Experts of a small language model.
Size: 10 layers, width 384, vocabulary 38385, 77.9M parameters.
Experts: 80 experts in each of 5 layers, 4 picks a token, a sigmoid router.
Training: 404M tokens, 8555 steps.
Below are experts of layer 6 (counted from 0) of a mixture-of-experts language model. Rows are named router (the router's row for the expert) and show model dimensions 256-319. Each number is 128 + 24 x the weight over its row's rms, rounded and kept within 0 to 255. Numbers have three digits each.
After each expert's rows: a language model's description of what the expert responds to. This comes from a sample of Wikipedia text that the model never trained on.

# expert 32
router:131129134080101169158119133089132117099117145121107123099156127119141075141129106107136128175154107114153156101108127133139104129141121137114086119091116117165127138127106122148143093147128129
What it handles: Indefinite articles a and an plus common verbs and modifiers in running prose, like based, put, brought, and mid-word ed pieces.

# expert 49
router:123127108127140116121152123077131119104119120132125128147110084104104131115122139126111117146140118165116157124145143161131156138104114152121133084111138132109131161104102107095140115163145108
What it handles: Line-initial dash of infobox fields (- Record:, - Conference:) and biography narrative words like he, she, and, eventually, subsequently.

# expert 23
router:119138130130101135134157115086122081128153175112116138140123130146099145092104168143120103111135102178136097101128124126124119154121123152129093127109121113136165126116100100137134104196114123
What it handles: First word of place, institution and other proper names, like New, North, Royal, National, Central, plus personal first names.

# expert 0
router:162138134137129138132160122115131125123137131096107137125150124128097133123109120141124118150112111150102161054159079130116107134103127155158103118122102115127146130108138129139142129140086112
What it handles: Adjectives and title words in sports infoboxes and table headers, such as national, football, Final, Personal, Scientific classification.

# expert 36
router:119141111074112181159118082145145133100114188154103157126112092154103117135144063145142132133104125134133133111113146149148132126104126105098124119125127118109143138109095127105141109144156101
What it handles: Short inner letter pieces of foreign or rare names and words, such as oc, ip, ar, is, as in Apuseni, Paramaribo, Salic.

# expert 13
router:150159092131113155125152139103130135135109112109109126148150122122127127102102150151108109136133094129175152137131088176097141141126096136142125135085133127136165129086141146114239096177115139
What it handles: First piece of a split proper name, usually a surname or foreign name in tables or credits, such as Rig(hetti), Log(gins), Far(shad), Bar(rington).

# expert 48
router:107145104092124141113108115098137117130102146118091143178131132157154121107135152162074117134121105127155171117119124165136151150166127127121109166113144138160164099106094110105142079152105136
What it handles: Wikipedia section heading words right after ==, such as Biography, See also, Career, Reception, plus year and score digits.

# expert 9
router:143145101147178159123138106112145130116097138108127128152119143107102084090108111121171125147105114154147130084172130150093136077136116163089139092084130123150157131132108124151226120153137139
What it handles: Field labels and line breaks in dash-list infoboxes, especially taxonomy and biography fields: Genus, Phylum, Born, Preceded by, Website.

# expert 5
router:131117144102141130143116141131125106185106106092091188130161116122134109120117131152145105112178132136152144087100120142140145101154149148123088137112096118160137127100120095109126122122122102
What it handles: Punctuation and symbols in tables, lists and scores, such as closing brackets, semicolons, dashes, pipes, percent and plus signs.

# expert 60
router:118115108107115154125136149115117138100129100105114152142085125126119101119111130133076127106136119160179108119176133098136163146125128163143146118088116134189161137108124076115172095116192118
What it handles: Digits in infobox time zones, postal codes, coordinates and percentages, such as UTC+3:30, MD-3618, 98°0′58″W, plus non-Latin script bytes.

# expert 3
router:136088124080116139146143128094130134153120127143064173153119078109148109131138148160156103092201092160137168118177137135109136120148097131132113102091095151112131130113115132122121111160112120
What it handles: Forms of be (being, been, was, are) after modals or who, plus commas and pipes in lists and tables, and According.

# expert 35
router:121155148093111140128139140115110119144078094124125152121190158131110091089111134129158130128106099135136155131133154127126143151161108123073139145110136123169143122119121117092162125161141124
What it handles: Word pieces inside longer or foreign words, often after a first letter or prefix, such as omet, agg, emb, hang.

# expert 20
router:147113116109134156142143098110140137154164134125112141147106097147104130124122128126162113162152102142117147097139092158117123096112110102098058096120118138114168152093067131110114092123103108
What it handles: Final head nouns of organization, place and title names, such as School, Racing, Hospital, Park, Creek, Press, Entertainment.

# expert 6
router:106157146093142123140124137134116137153098136112110121135138093170141120099093123137116129161152123114140165131137113162137169142091129182124162102115142100099132140103099115123104113139065105
What it handles: Conjunctions and commas joining list items or clauses, plus quantity words like some, many, most, several, as in "State and federal".

# expert 21
router:170113115125128168166171122120117163117139155104087110131124124129117105149123127137137102135162122128145098121116086132098118169092178153098102098087136091175109106112128128107135134163092118
What it handles: Of and for inside institution, office and award names, such as Minister for, Office of, Prize for, Best, Chief, Science.

# expert 59
router:118138127145149119162124116078128113101135165154087122162106091144148104169106135177143096136155097123117150122134126140092117118158100109097146124132143108144162128106089139124142094093137122
What it handles: Words inside titles of works and foreign-language citations, like Love, You, What, Die, et, often in quotes or references.

# expert 38
router:142139126089114140115153128126138145118144115124107118156126110101166101140119110161137074124184099157133126123114104136103161115121117107118094128099113099157144140113108117149175102175086126
What it handles: Bare space tokens before digits, mostly in table cells and number lists, plus dashes, slashes and £ in date or number ranges.

# expert 15
router:120162068149113153124185153067112125122165104120108172148142077166131113134117136144149132116152173106144117100123104155121130107118110152074123093125126141122137180097118114145152103173102116
What it handles: Given names and place names inside running text or tables, such as James, William, Mary, California, London, France, York.

# expert 39
router:142111116123170149143140118117135107138119120090062154142161087141130118147117131170119126110170104145148193125124143180149186145114106167133117076130127094120150148105095131131136071116125104
What it handles: Commas in all uses, after names, places and digit groups, including fused forms like ), and ",, as in Portland, Oregon.

# expert 29
router:155115132136127105173134136081147126166110119112105125138104091147122144090113126152114114095204123154135145095126138132141178156152087151125122105128105101165136209108092130111168117129136090
What it handles: Bare space or dash before numbers in tables and scores, like sales figures and tennis scores, plus currency signs $, £, €.

# expert 18
router:136150123132143138093153161086135143126158150147154128122107099159128110091097163131155120095112130165132158107130102123132163115126112120101119120108140090162145185125128135151184150117156140
What it handles: Digits, symbols and units in coordinates, population boxes, census prose and data tables, such as °N, ′, sq mi, ±%, Population.

# expert 61
router:140111091100120150137120133134123137154141134150094130171115095160135115123110150133159117155163128125207145128119153150134136149100107130123120108110152094113152154094105120157159146157122168
What it handles: Middle or final pieces of non-English names and places, South Asian, Slavic or Persian (Nare-nd-ra, Leskov-ac, Shahj-ahan), including letters like ž, č, ș.

# expert 14
router:144183127129163107138174129103149145095103138117153153117131117125076131110093144123100051094109122163091142125149105152078147123137155127147137096105144120162144122105120164089173165133077090
What it handles: Short opening pieces of foreign or unusual words and names, especially Romance articles like San, La, Le, De, El, and pieces like ro.

# expert 2
router:127110108128105118122148112097107120144105132110106119199121101134104112162090123141119119135154122149119146124159121145152201106124109122119128161145154145132131123083109101099118134186118104
What it handles: Country, nationality and polity words in news and history prose, such as States after United, World War, Germany, Japan, British, government.

# expert 56
router:148125104116121131180110125096124097133152123112136127119140135144149121113129111170110116113100120141179176143158123147132137157148103137151179105113113122130140087119136124069213096185136119
What it handles: Opening letters of non-English names and CJK or Tamil byte pieces, such as Sh, Y, Z, K in Asian and Slavic names.

# expert 17
router:145137123122167111115120099095130116106130120116133112162088129109203122152105142169142111144129127138156131130131140126138133113090079107118112120146077117158177144095123136066145131134134115
What it handles: Pronouns and modal verbs in quotes and prose (I, they, would, can), the word to, and some digits in table cells.

# expert 4
router:140137118080097157158173167036166113115132172121116125147118117093108144097121157109135105104140131177129108107120095151149139111154134129128109106121077088152159146125109131177136094136098103
What it handles: Everyday concrete or directional words like high, water, north, south, fire, air, plus coordinate marks (′) and compass abbreviations in geographic text.

# expert 58
router:156101102080144133146158117115133097108176111118087160174103108145121118148078147150148111166157161129142177126117126145099146131143082129108066126145150117151181120083093137111128081143112123
What it handles: Head nouns of competitions, works and institutions after the or a possessive: season, title, album, Cup, tournament, University.